{"experts_per_token": 2, "d_shared_expert": 0, "routed_scale": 1.5, "balance_loss": 0.0015, "balance_bias": true, "router_noise": 0.05, "vocab_size": 2048, "beta2": 0.98, "grad_clip": 1.0, "batch_tokens": 65536, "seq_len": 256}
Below are experts of layer 9 (counted from 0) of a mixture-of-experts language model. Rows are named router (the router's row for the expert), down (a neuron's output weights, with its number) and show model dimensions 0-255. Each number is 200 + 30 x the weight over its row's rms, rounded and kept within 0 to 999.
After each expert's rows: a language model's description of what the expert responds to. This comes from a sample of Wikipedia text that the model never trained on.

# expert 33
router,179,259,209,192,171,136,201,154,180,180,201,196,217,168,185,186,219,187,198,206,182,186,184,159,183,238,189,250,222,208,193,170,219,173,207,209,241,128,203,197,219,196,239,159,204,208,191,202,215,188,204,219,248,166,239,203,214,193,211,188,147,170,193,208,181,206,192,89,190,226,193,198,188,225,226,224,124,182,173,208,189,187,194,271,143,195,219,252,177,232,217,192,181,220,208,225,188,167,226,210,197,190,170,176,193,183,194,183,195,206,219,198,264,197,177,173,207,208,237,146,180,210,193,216,292,219,179,108,226,147,174,233,221,193,199,251,170,238,192,194,201,137,201,208,250,176,241,239,201,204,143,220,180,247,252,225,187,156,182,226,212,204,204,162,267,190,229,207,191,171,173,225,206,221,136,218,243,169,217,229,214,186,201,215,192,198,175,231,208,210,232,191,191,201,204,195,188,181,140,197,213,143,143,208,155,195,189,218,237,183,185,231,199,202,254,261,207,209,222,152,173,197,212,161,206,235,183,190,150,187,189,190,226,174,227,190,236,222,208,143,210,151,245,171,234,215,180,171,217,221,168,184,238,236,119,180
down1,231,226,211,270,199,195,168,231,217,192,144,202,177,235,153,201,176,223,202,87,201,171,223,157,174,197,173,212,213,162,132,233,197,200,165,188,257,226,202,195,197,169,232,220,188,201,206,201,168,216,203,216,209,186,179,220,204,268,201,223,147,237,181,173,235,223,212,236,198,199,217,205,199,165,230,193,197,222,168,174,120,219,169,224,244,202,224,210,200,220,241,287,199,223,244,224,202,225,228,176,176,219,205,236,194,201,252,188,194,164,185,204,194,239,177,205,233,174,208,155,202,214,178,176,197,157,249,219,179,168,185,242,256,172,206,228,191,221,155,236,175,193,114,168,184,191,189,177,186,201,209,152,225,204,183,203,159,166,162,211,183,240,248,152,227,179,181,217,154,181,189,176,224,227,209,181,235,126,182,228,200,217,177,231,169,175,186,150,194,235,253,219,209,222,183,212,266,181,187,190,213,200,227,181,221,146,173,151,184,214,216,228,216,208,185,129,211,189,186,200,241,207,218,193,199,179,215,203,156,214,199,172,222,195,206,172,155,288,230,168,208,211,186,238,182,201,215,237,148,194,176,248,187,262,214,202
It responds to: Capital S and US. Capital S and S-words, mostly in abbreviations and codes (U.S., DNS, GHS, ENS), plus US, State and Sons, Soundtrack.

# expert 36
router,198,202,169,208,196,147,158,159,225,188,209,229,240,195,191,235,212,218,246,192,208,214,149,152,167,217,195,217,165,227,200,160,186,165,226,173,247,157,243,205,194,225,225,147,214,177,200,178,205,215,177,217,239,207,236,217,167,176,188,161,180,175,205,229,174,205,198,123,155,201,201,182,193,233,211,227,201,175,190,221,186,208,199,261,155,215,188,202,175,246,229,202,179,180,229,183,214,220,223,233,189,188,195,170,194,171,228,177,180,182,199,199,273,254,223,191,202,203,232,185,191,210,243,251,251,220,213,196,241,174,160,169,222,225,185,213,173,224,124,154,186,163,171,208,261,240,252,222,183,187,155,211,205,264,235,229,212,176,206,193,204,287,181,199,293,197,248,207,194,169,131,218,189,173,150,245,213,118,225,175,231,190,225,211,181,178,176,215,220,210,200,172,186,221,201,192,204,153,167,190,202,192,128,224,191,208,165,249,194,174,198,211,174,195,264,204,180,240,183,183,186,184,192,199,162,205,158,212,127,160,202,227,212,211,201,185,264,219,211,181,216,157,193,189,169,149,156,208,241,250,171,209,240,198,197,179
down1,225,153,242,204,246,170,182,218,226,203,172,162,175,193,194,181,163,231,168,201,147,219,238,178,211,255,171,169,256,222,183,219,189,223,175,170,188,161,150,241,245,230,135,201,137,164,175,162,249,160,245,237,220,222,188,182,229,213,160,217,168,231,241,186,176,216,261,204,150,191,256,218,205,234,207,166,195,212,205,214,209,233,189,207,162,260,197,191,225,206,215,211,197,160,180,187,185,228,175,195,215,226,201,188,133,146,174,184,219,184,174,152,158,191,215,208,134,188,210,170,151,182,185,116,169,198,237,234,254,149,145,227,191,166,185,222,221,233,219,197,163,201,126,183,151,213,181,208,232,240,165,175,259,240,219,239,208,211,216,206,201,180,210,224,262,191,177,205,233,199,272,215,193,201,192,195,210,180,185,172,266,225,186,181,225,220,225,198,175,190,195,195,191,193,193,241,195,188,174,207,205,161,192,207,237,209,251,242,195,124,192,237,181,221,220,239,203,223,203,195,196,217,204,222,211,127,216,184,228,215,204,207,226,207,203,188,182,226,203,236,267,200,210,239,170,190,192,192,196,156,163,193,247,239,219,216
It responds to: V-word vowel pieces. Pieces after a V or v, often vowel-led, in names, titles and words like Volume, Venue, Vanguard, van, vie.

# expert 21
router,169,147,216,217,155,170,176,158,208,189,222,187,191,166,200,206,262,183,170,196,197,209,201,226,176,227,213,236,194,230,185,161,233,184,211,218,277,186,166,214,224,228,265,174,174,212,173,191,229,199,169,189,217,180,218,190,191,212,217,216,153,164,214,193,196,220,182,135,200,205,222,195,190,238,206,237,152,157,168,202,227,189,169,260,160,245,164,205,198,246,162,240,186,235,188,170,232,204,211,254,166,179,176,177,170,191,231,183,188,179,207,216,298,215,157,189,227,226,212,181,196,189,223,182,247,216,204,152,225,172,185,180,249,211,205,216,172,223,166,198,222,173,150,209,243,173,191,247,206,214,164,178,151,243,210,188,223,214,207,213,182,253,232,183,274,206,203,217,222,151,126,185,212,202,162,228,194,86,179,244,199,192,184,209,177,195,238,155,181,241,253,197,218,188,234,195,208,212,172,211,175,173,164,193,151,200,189,247,218,216,223,225,170,154,246,171,201,212,208,167,207,197,197,174,187,187,198,214,119,192,166,227,173,213,200,206,309,241,213,183,174,163,203,216,254,205,208,182,229,224,203,173,221,200,193,195
down1,210,181,243,172,249,221,261,144,155,206,203,231,167,155,208,184,140,234,162,221,158,191,172,171,148,179,161,195,175,189,210,202,158,179,216,174,164,168,187,194,181,219,193,180,162,179,201,209,200,210,259,208,271,240,184,165,191,182,184,244,211,217,137,226,217,141,219,203,217,186,192,188,176,260,211,192,235,203,185,234,203,217,205,188,223,144,194,185,227,250,186,227,225,208,172,227,202,165,204,165,236,176,242,192,221,145,203,197,196,189,194,234,172,226,179,184,128,273,213,177,216,180,195,228,141,178,181,195,215,235,205,226,179,168,198,216,212,182,199,206,162,156,159,251,201,260,229,161,211,162,197,152,211,224,207,199,198,219,158,234,184,188,210,234,211,158,237,182,184,224,169,207,152,215,271,196,187,169,244,186,192,229,194,232,248,242,199,219,215,182,156,224,208,174,223,184,177,175,223,222,194,213,277,182,173,199,225,200,150,215,158,243,192,182,206,233,252,201,260,212,195,179,214,284,267,238,184,198,196,208,244,217,164,249,152,197,201,237,214,217,251,225,179,196,167,215,210,234,210,169,175,155,185,179,181,183
It responds to: Stems after Latinate prefixes. Stem pieces after con, re, pro, pre, ex, such as con-cl-usive, pro-gr-ess, pre-l-ate, and Sup-er League.

# expert 57
router,200,186,199,194,162,169,205,181,213,181,189,229,198,211,239,191,256,175,200,222,182,192,212,173,171,218,211,260,189,210,166,162,194,175,198,222,243,155,180,187,230,229,231,135,202,191,208,203,248,174,192,232,203,177,249,174,223,198,205,164,176,164,228,220,197,208,182,152,200,215,224,205,221,227,214,232,161,155,170,213,194,192,209,284,139,196,201,254,179,219,189,207,185,201,228,147,201,198,178,220,189,199,166,216,187,183,228,175,155,171,206,209,250,181,190,166,186,215,202,155,192,215,214,246,250,183,204,179,271,189,196,198,201,175,185,212,180,246,200,212,231,178,138,181,241,260,198,234,227,209,147,194,172,285,245,228,200,183,196,215,202,224,185,186,241,224,219,227,180,125,196,208,231,228,168,194,199,102,214,232,193,182,180,251,166,214,174,186,214,196,204,254,209,209,251,200,176,196,154,195,196,161,116,175,186,175,177,228,196,177,227,173,125,190,268,185,211,252,187,199,153,201,211,155,207,240,198,196,115,188,176,230,206,219,180,218,260,200,178,140,209,143,186,191,222,230,193,202,227,166,238,211,187,257,190,213
down1,197,161,232,205,188,217,133,203,216,220,219,160,211,224,233,170,216,212,260,193,214,220,101,165,231,214,219,186,204,202,204,158,200,175,162,154,197,176,164,147,188,249,180,230,138,221,198,216,207,258,233,217,249,193,245,197,169,219,193,266,148,235,269,213,167,220,247,161,202,185,234,197,195,231,164,143,235,205,214,206,202,177,187,239,167,225,196,183,246,184,211,207,190,214,175,170,202,199,283,237,215,217,186,126,171,180,183,210,179,166,166,191,264,183,224,243,239,179,199,162,220,228,238,170,151,173,199,208,166,186,197,168,207,260,158,245,233,160,217,208,151,121,228,182,197,173,162,219,241,201,184,211,169,179,199,175,172,188,143,190,215,216,244,205,185,194,185,151,198,235,217,256,190,183,210,203,220,158,209,209,217,187,199,220,175,179,183,194,175,214,219,194,172,178,226,190,154,210,214,173,255,212,214,176,236,183,214,217,202,231,201,191,164,186,236,194,154,226,233,193,259,198,232,207,201,211,228,207,188,235,178,201,180,187,211,230,230,216,227,229,234,155,251,169,179,193,214,129,176,196,227,228,201,206,232,143
It responds to: Line breaks. Line-break characters, especially around section headings like ==Legacy== and at paragraph ends after full stops.

# expert 30
router,204,159,218,226,225,141,212,142,248,183,212,211,226,187,223,226,221,213,204,210,213,277,194,182,135,235,209,238,171,214,223,171,175,204,189,218,197,194,170,189,239,182,237,161,180,193,217,181,197,242,178,236,213,197,205,209,193,200,243,155,177,174,218,224,172,201,177,162,198,209,217,189,195,228,183,197,140,229,91,188,204,159,214,215,170,232,208,172,211,206,216,200,186,216,230,119,187,157,209,228,203,206,183,179,219,190,192,198,220,171,214,225,285,201,212,182,205,217,231,210,215,188,175,174,273,195,194,180,195,202,176,186,227,223,190,198,177,194,183,208,175,148,138,185,287,245,201,209,200,219,154,177,163,217,234,212,210,187,213,213,213,194,176,200,336,232,214,215,165,159,150,186,209,272,165,195,219,125,191,238,216,201,148,212,177,168,151,180,242,205,224,221,206,198,218,200,210,194,172,234,201,148,185,174,169,205,205,194,185,167,190,177,90,182,229,210,207,237,209,214,220,182,182,183,174,208,192,218,151,166,171,245,210,226,196,221,241,167,188,171,207,170,186,218,200,194,223,199,210,239,258,188,218,213,173,194
down0,209,236,228,253,184,179,202,219,203,170,194,180,238,185,181,234,188,215,175,216,174,197,195,168,202,143,222,220,199,210,182,173,213,168,174,204,191,196,244,174,229,159,153,226,221,229,216,207,232,237,213,213,183,206,206,225,182,201,194,224,217,160,206,194,259,195,205,186,222,185,268,188,197,196,223,195,183,237,205,217,191,261,209,218,221,196,179,196,168,195,181,168,215,141,138,261,132,172,235,248,149,201,194,221,196,236,211,172,168,193,210,163,214,244,219,230,203,240,193,138,147,250,194,186,260,187,196,275,164,230,218,171,179,204,214,188,194,215,259,191,212,201,134,249,236,169,200,239,237,178,220,226,224,179,226,210,202,226,255,183,195,224,226,214,231,204,168,163,180,164,163,200,162,205,181,245,207,222,184,188,175,155,240,201,162,174,120,211,203,160,126,245,174,194,211,244,224,161,214,227,192,222,210,256,161,174,195,141,163,223,209,194,141,215,217,238,166,223,157,237,188,204,221,225,228,184,180,171,178,151,226,181,213,223,197,164,173,141,186,226,258,194,210,183,207,227,156,122,171,207,192,167,218,224,219,153
It responds to: Single consonants in words. Single-consonant or short mid-word pieces like n, g, c, ell, ang inside words being spelled out, such as Witness, Glasgow, pregnancies, argue.

# expert 43
router,185,193,216,243,162,173,190,185,204,216,200,215,228,214,206,206,253,183,215,191,203,178,159,176,185,203,258,208,192,221,155,171,212,180,225,214,240,198,171,191,200,217,236,170,193,191,198,225,232,196,187,221,234,160,225,177,192,217,198,127,174,182,178,181,174,191,146,109,179,217,202,170,200,241,214,223,190,176,158,184,196,177,187,296,125,212,221,182,179,238,219,208,191,238,193,149,178,194,201,222,182,189,191,175,250,240,238,205,208,224,226,181,257,189,218,190,213,209,243,164,161,195,228,204,239,197,197,185,255,221,181,201,179,231,167,222,169,223,177,193,210,197,194,180,206,222,200,256,209,191,159,215,193,202,279,210,192,237,173,229,191,217,245,186,283,215,251,221,202,124,123,225,182,187,206,217,217,192,186,236,183,193,202,187,187,207,189,216,201,244,183,285,199,192,211,215,208,185,188,138,214,176,120,217,141,204,208,208,183,192,207,229,164,190,247,206,149,221,193,159,203,227,210,125,211,177,180,208,159,170,174,223,219,155,172,219,177,202,196,132,188,152,266,189,258,214,156,173,189,178,196,203,214,246,137,211
down1,202,175,212,205,191,205,208,159,234,230,184,177,203,181,228,186,185,186,256,185,186,218,197,232,146,230,212,203,250,186,225,196,220,198,256,213,161,200,210,205,196,171,192,189,208,238,264,205,220,202,209,178,190,154,173,207,194,192,207,212,156,206,187,178,212,233,148,243,208,226,203,200,254,227,163,183,205,197,238,144,213,260,215,131,211,154,186,142,174,230,170,200,181,116,245,159,240,182,182,168,193,211,202,196,181,188,244,166,236,188,280,238,201,235,203,212,229,144,216,239,181,228,192,171,173,279,187,196,204,211,198,182,239,227,206,195,222,224,186,181,204,200,144,167,171,194,197,212,198,206,200,176,216,190,172,252,200,225,206,128,255,162,170,210,214,199,251,166,270,205,201,182,224,221,143,168,214,155,183,185,170,199,193,198,210,193,175,180,216,191,219,226,157,201,234,172,236,173,172,144,205,198,240,169,199,216,200,232,184,199,164,255,250,167,240,180,169,218,185,189,261,229,150,202,192,123,208,183,184,231,193,139,233,185,235,192,205,188,188,255,201,198,192,221,185,134,183,185,250,229,169,260,185,262,213,164
It responds to: Section headings, pr, S. Wiki heading markers ==, ===, ====, plus word-initial S and pr/Pr pieces, e.g. Senate, primary, Print, Cyprus.